Below are experts of layer 2 (counted from 0) of a mixture-of-experts language model. Rows are named router (the router's row for the expert), up (a neuron's input weights, with its number) and show model dimensions 0-255. Each number is 128 + 32 x the weight over its row's rms, rounded and kept within 0 to 255. Numbers have three digits each.
After each expert's rows: "gets" lists some tokens that make up at least twice as much of what it gets as of all text. This comes from a sample of Wikipedia text that the model never trained on. Tokens count by the router's weight.

# expert 16
router:106102105118142160123112159106160147103074123157161054107105092087114126143118197137149124077140144138156092128080146132187122103075139021149132113186129137146106127151128149152149121109115094149162172159184110115073128104183193097097087175131156146147138147041187159119158129105118117121124205116106158133143146114080167098171144162165073131117148198064137148137106132189107120158098125172123126096103113105154086097123115199144102182088144111111109092140120119111142146103133176147138139163154123110097137125158170082079097175149116182178106123162149094096111160108096123126115121120085149113073147145133169179113124082125077169094142132134092102165096165136176113089130153184092081115143161166173171139144165153126075120160115102073118151070114196153096158068154099
up0:134137132165168151144104148139092185131108191194110149101127183142139153106169097135119118143122157146138082146061160130102125156097120137106165094150062195103055155109164102140129088135110182122104182130148132115048101107139161087119149128171138145146181133148077104129213089148176108136114145200076131155085152144109102107140094145139104135090190149137090155084126089162070152139111149155156145114089072084105086071147079117121127127162189136110131111112163114020110096147134122142117131159177160117091107170145181098116151160109105106134139089105153082164148204126130190118138152141109159094130160138133156078090206098171148131117123123089075106150124110053123112125097153079162132120116139097152096148176127091139170163160148138155068129068124115134148174108124127
up1:079122102121112157147131156124146144077132132126132129171127107118093118058102151114135143110149126163132123140104151196155072140113177094143124169224100102113162121115195135156133104121113119156187141097156175072136101175144089137125079136134158071168082116154171098125083121127150117160144105154104128139101142099154125094222159138180135155097054140131136132152105146098154111091147116139149164116119156080125120154106133136135103111162149147147095158048165179119125128201155143204160163139084067111113097136128099134101075157142107230164125087057172136088075140095161125118097145083116106094137173115142144160127097089173158156108118101122155054203085116159126115117185080107082136122181127149104163131097128134128102108170095108125160121046179088114143106103090133
gets: "'s", "ing", "'", "at", "s", "y"

# expert 19
router:195128095116146149131089144142130136174125062181142159181132148109131146063169142084110172141091069176092149171130145203098125132164114131175097101091159084142113113080157068125121097195138135135104151148134116124110161186147097129108157118112159179128104129131151164104150142120104123163190142125107143152194122137201139103120105093139172108124106127207108110136128128203110139102160156157113128103159122161114123140136036145098094085131107168104124102150163220134099141106122090149099092139123130081134148153120151105081123110115106157134120123107111134100074109086116171123092085061071132129114107154123061094129124116079134123092127127128093150134149153070118164138119154093184159142072074143046140151158112137122166171141164128181150177063113098079188197181142125
up17:123132187066213149108110142209151096106130114130103152139163185131137152109206166179135145096144085122152096114135177136106103134073108096171083090083143094155125129129135117067120091185139160203173165100152122099112099119122085148098120160105140103163090128109096131082191109149068127116118168126167138108138149151098108110165167090116144131119093059125179161155089146103103109120083112139162096076096123128104118129185140151154092121211066178202130159107156198107135150118101145140113091146115189144075125129166088130118122122156119121131095108118132116099116111108138096111136132134174190093105130171043141106093126070075140151130125177128123102131184158080181137104094081106137141145092155105141086152163075057117119170134061152146104146156136113129118092149107116
up18:106101114111161120073107196141093159164123116170083165190132127163207102097053140086119086095085113159108129099121165132066131124121020050137075121142070084107156108171073120104157123128145087139123124125147131115134128135152153112149137085112157124130076173107112187138182172077104164101170175146094165127134100118128136120116156126144123092092123161123121125123090148130061066118135113144117077170151151113113143124160120168134086187118074132097144121118125195126148124114119097131151151150138123137075151121132095132106141087134144149094124084137096138124095091107119122158157126144098109180166158163114128143089073125081086123133105202088062177161137124151155157040183107179093163173093099101152139164131118200186175131164120155178132183113134137108124105180089116
gets: " | ", "0", "4", "3", "5", "6"

# expert 34
router:113127134166141159105112143165096097113069164123091114120147120189146110155103150156115115145075102135146150073093181112204170131192167127136165128190132119132148102114027113094105139075115161112121169143182103192110164159067165077164099102139120086190152093184093105088088125140104141140120129120150114115122131151094108123177124069095133158130073132108086131148141126149148112144085173097108124159126145129110147132180142124177089135193102158168159119114132117097097123139116074161108107208114154112165072158120131129137156164170148108134108195120109142108158152155160089151063099104196144105146172095176167143154100113039211136136046111115105106112139119111182063094127056120121155113159148154098148127134164112174121136103097085134121131161118124163078111136097146
up0:118134179146168115135108097204143121139090140123120112064096101147083146165133120156130100074180150095150151127104149138134108126093162132152101107175098157105131149134099102075094143087128150168085108105187167167104138101142054178197133076170090132188116173115147140073088179146098082146152130183163129124148116122130159098107184117092104097129172157104124085136173102165166116152086119098062112118107168097127085100178160147075089181157125123167110127116116142060120108117180146139101154151137125160165072143116104142110121126160159120161155184142088099170121173171118172160085062140110166140128069105126103106102118089113153106179133078153065093149076128156192114108091128210123113079198148106087133148057167112100115152127084107145120096085118122095151133146147158
up1:120099182160160130145126093091097179172105139168128128066136165110065167164130140087083083101144168136138138112084148152142095080143124121116128137151122126116173126129131159111151156090136152130077147095246135141117129203129112090092138170126119093177133111090136168118094103130130107084145124184151072132116154138110197086175085151071117150143149069128061148113149130103092127124156154083083095135139133145100153096118121097142181095168072155107119107053108124103138130139139119142118121108185151108084142094136096083139152121080192096137155134136092120125082192130145055162028112160096115128109138095170141126112093138032173094102139132140134109134124105097146146101133088120113122106121070109111169085142159093107056110188125071120180115091171102139147168130159079
gets: " |", ",", ":", ")", ";", "),"

# expert 32
router:127106136134167099196066100144152085135141139100139131166127125098157128109063081140124150096138163164156132141170131135154150154151094124094143097076177035102144169147139140167159138099125112135142140165112093094098145153103123147110076132104142160135120149135200146129147099138192072088102119104085150105085099131149164131071111094123101168063155117121112155123086150146096120173139177170177176091142135163133164065213147040183110117068101088074136158113127163127139089135140136072137170124117116168130130160133066131166175062164167193153082162111134161170141085148128179187090168061199118109099127048061112115148127174100137119141132148119108093174132163081106114108109154139150110116147137078142142132160134137153122114095141128134108151149114159152107071170126131
up17:157155094124112129195109121148059111137124191137134090156130138087120091130093121139141157137136171172036082139123141203179208112132077126110128124126118096110149231151131108114165108146176121092071122154134154146094136158098114125103137194172113129115104159116116115139138111127131118090183113132117125107086126085182121142107172102161162104102205104186127190143122107163122077093149146179100061135162106119141122150130147117090118075139135086109139093097091139166089162168176192134096105131064143165103201152114135107161140099134162133123100146114153109150088161110129143103093079173152105117112115110121131150142090115147088135151128069117121118155083132083086094116123247121135134136109123135095201165156124120130176167132079129136212115087141123162135151141088184
up18:090124180091165146140114138191082153154092132131117152130160133176097127143167072142154161160203179117093117088177114142113138140150130108119128127061115084133125149128113130158086150149128188102093095119113091125170179128105067099119122130103184079164166137112127162125176067142166182120128141145100123085097128074175159096148156189086136080091181136112196162113129185064106135115177151146097170146174098181149132105152133124142173092162091087103105119091085106078165082180166083149145108125181127178119111115131120143112126081103152089138133125156120152087133129164145121140157126154150110074147124113109162144129123170058147161182165096091129150160083158134059161118146123116153133120146170016090153131097176048154108150125112104089185119114129151143160131128083104
gets: " | ", "2", "1", "0", " ", "\n"

# expert 26
router:132111130106115129122139118110162143147110097113088118181125111129135105088173159092175151127091165089085101094129179139105138177126102089113115043138160160116124186117066086125184124184120132162151117138162129082103072147115086138116130135134169105141145049175152070121143150106095130131175102169105180159122126132142153173133113066155168157093172158149169097154063141112095103113158117121137125151191130102186201111087157133157158149209091090086079078119143092094139088085128093114101173136160112156193105112138170138109054091164178145106122105083148068147143118123105108145112194124128147095134049085167180127126123093105128111135093157129105087160169131140151139106115128089142115142142101080137160189124118113047102176105156099164126182135088112060114113114146095
up0:158126115126132122170093096177130164145120166126062123148150129111127124127114106096172084112120221121094099131143182116166139115171147108132195076164134111149132154152139110137137096156179133130177127114136143079169120105124119159193129156114071142121157159138144146148131123092031146122125095126084103110090068111181051095196136081107128126124083181162189107068134117073164110161153102212102093167127165117179125096150065170125176126061108135098110099175130091136133088158120136145175129119119140147095074077144128077084096113183135167092161169140198121148128168121129172118103182095162168121164109075162087130117173139170134117194136122138123177175123191145120121106110155122118109154104096110135144066167187111109099137109126132119147139093143120145083134125180110
up1:122121090111129106106178164161126167109146117108106122146171087095087144137136141154084116129131160131096154157127145122117078088105124154120081152137156189165040101105079127100114135170174125211190121189158115152114088143117136057120116134126137110211111101194048154153141108139192109146084103167149087163131117157113163148152107102128187134145066144150143116125123133145175145079064109115117104134162190159139087099070184161130129113085067079102131061136157178176090070160143111081109187164111168122143066132119127117141080088187135164118154175132150190129139133130127173150134158124082120128106085142156171187095141076133118093115045157126155116109131148091139122101101142155133141080099087114108152127114147086093128121117170100142129095190095115096116131100130097
gets: " of", " of the", " in", " the", " a", " in the"

# expert 29
router:125202115129239127139046136153156114081076163176173114133113143109141131147182089124132154107175181158135091112144127103177053122203092169131138144198079077065150113126110097157102118157117146131091097125112114104091172117094119083118118175094105126095143127126106150147072129144158115070111147112112088142117124083111155085088073105166102146153139235169148123134114103154165092110121114099106132127149100077153118096108131098136102115121207137119160149127071103108169156100148143098095133134195163092123118130144114154125109099152159134168132145176115102085133118165162140079144107122152138135103119119058156133122118153086176168094155159047164152179078157123108087086110147103133102137108140131143135085082077115143127104112076124147165151076102164079162082144092155
up0:159113090152094170192086117088100183146141130167138098154075180064123161185124170133098060083157177102132176076166156085084106153180105161133132175084162141169165098139138128081149154109128197133114171139100189122124181141114113140130111060150106106122101124147187128156173144137060134108114110163114129077144110162147100204172114130216142187082169196124164097124137166068069139104114131146160087129092156094103112167165167130087150108194119105163134168139143109103168122128172096145150131122096175141139128101146137143174136104117127124173093162126168148137096084176121139186114085143157141141118073129132120097142177189112072118118133099173104161125137129134101117136145121133125098203164128180114081120089122128154150154143113108115093161105191161160139099123133113
up1:101108059111152120141132078163138111151159169075136147125204134163148163157130114171159115099131159118121121147154136070137141094083111117125084033172134167093088121094139119119161087126175091127134173172109131113151087147103121178139085119174113138146156126151111151144094123135063174186182095050061100075147054103127104176155164130064166085087122151116125124166099129136127098091113125132150107187107090147121142152088130142160141118131170114173127173119112132130100136070150033184174179074091136124150131089110107181132137139206174193159111141101138105123107139156136121107079170082149164116155167151104047124133147112124136137111096119126110117193116139131073125183136108132170127139034124129120195107138135162082119124128115118125120134118068115144088141141102128
gets: ".", " | ", "\n", " ", "\n\n", " ("

# expert 38
router:099139155158094142168152166167147131077093108134149106111081115172105128104035150140172154102109169131164160129117161095163111162137124194112175118197207105070078114148132080143089124081133107136174114097119128140122097163081144104108098151148138160130106131113117060144102135140109125097152183133176117112101127097101133096109128127182117147132054165113182124124101150158125070184135123144079100097105175100137112091104145085158109188123148128093141158106101085129103142145090092066078137137178144129167075115120149141101132155114130151161117102163106129062065122139156094141190106161206113125143155185104195100131101130179139134161142126138105188088084150102141084092083140185097093131208125152149097167100083132077094095109077132170114124141088149174150109082105087
up0:130145129155121118156103128127167148133093125164124125109126118144133186080136081166133148126126159160108127114103145155120096145098129159133144217157167113133129119163169085198178191100094111111121131167072074158159149148127133104162133185158112126128145205106196146200151117104130115120116161117109138087117102111060146133115077158120156141109144137096152126105155179095103148100153122139091130179166020103110141116051122155151132164085090042111170157122090053184149050142129229076118144133128100092165131095160125124098124057132129150177085116132137165145104143089080095126156089136147120071179164146100105144153081089083141178177181107099111164139091117091118125140143143191137150110154110085124107081145164127145145126169088131110107114131081145123118113104096145
up1:147155156157138157067069122154072139135086094091118087119094122150084121104042147125100100069148145139110148111147121113149188170141100128091164112057179072128110106136148141137137157102124133103130127135115109159171142126147087130112134142126139094124080089117076110125138093118175177148144178070143093184126141100164105141054154135102107112124115172118179109162103150062142096101158148122123114104150156148147127126084163201101208171150111044112125207110092145113103164110121196148113112118116111158196090158084121159102119168110167108104200146165176135053050131132086188077130094101122149140133148156163153145098086122117155098143113118106159165149092146139168083064094130131136052132133064160111146119092121130110146127120145140107106135186106136097103177105155162
gets: "\n", "-", "–", "\n\n", " |", "| "

# expert 10
router:098120187094105039092153081147117098105110135102090105061097092162161157104130159122143149108128084151096097161153106126136117123129134146158111064141124144183159167097149137155160134070134172125113057126171138084111147154199113147140167134136093056088085119131131144160099141150193173081191091125147171152119144106120191162121136179162134099114128152124111155141112085121186151082128166132126147106132148141172137155125162104088145114168179087009080148113121106125122110117096182088161130122145108089081195127085134048134069073122188110104134097099117158149170175159085136096114160148095149078154091140124135135123125161195120139149144155083142081081152136147138089134149171095150154109081120094060130168124184116096118147126130139133126135133173098123163136188136136
up0:102148183126123073114068131116149109109075156174142091192099071110164145102110151135119178064078127151117151152184077139162098141120117109123145074039103123157150114076124166202122121111142098086112090113143150156124104111126221111167141118148114111095156136117205175097133128116065133143137135124148132086189061144106125180111168191093210104135146167133126140146131163133138151079090196122160120194072121094245135135144128123150169143163106091100111194131144113157152109133124155146158183148116182163095127131155109128111123134155140094062157110103120055154110126135105125128105136097165177107168091121141111146147106119134112103129122121139134133112119138145119120132167149113105130173135127195085141207105175069079142124146103104113111130098138166110107068149129125
up1:112122123120131125138156177114112105145139111161108138153073119153090163137149227120134141174119087105111096160162136088141100138148107126132094145114099155084140117110123112112129123103095140147096115155106171112141152109151074149150093097140163110147145118133115105143171060123106082142119083057174113129124160107140109068184104189169115112127127138118092119124092121107086186135156200083135139180129071063197172111147124121143122142152159106068138148140135141085064190173150112147147165149146116073063114151112113131063092124129138110181165171137144160165103164153135100096106106111104149113112187136127160116142199152139139089112088144079130158132084191077095043062111098072162127121119092130125133121088153160164110055054092077160157088145183138144065156147135188
gets: " The", " of the", " the", "The", " two", "2"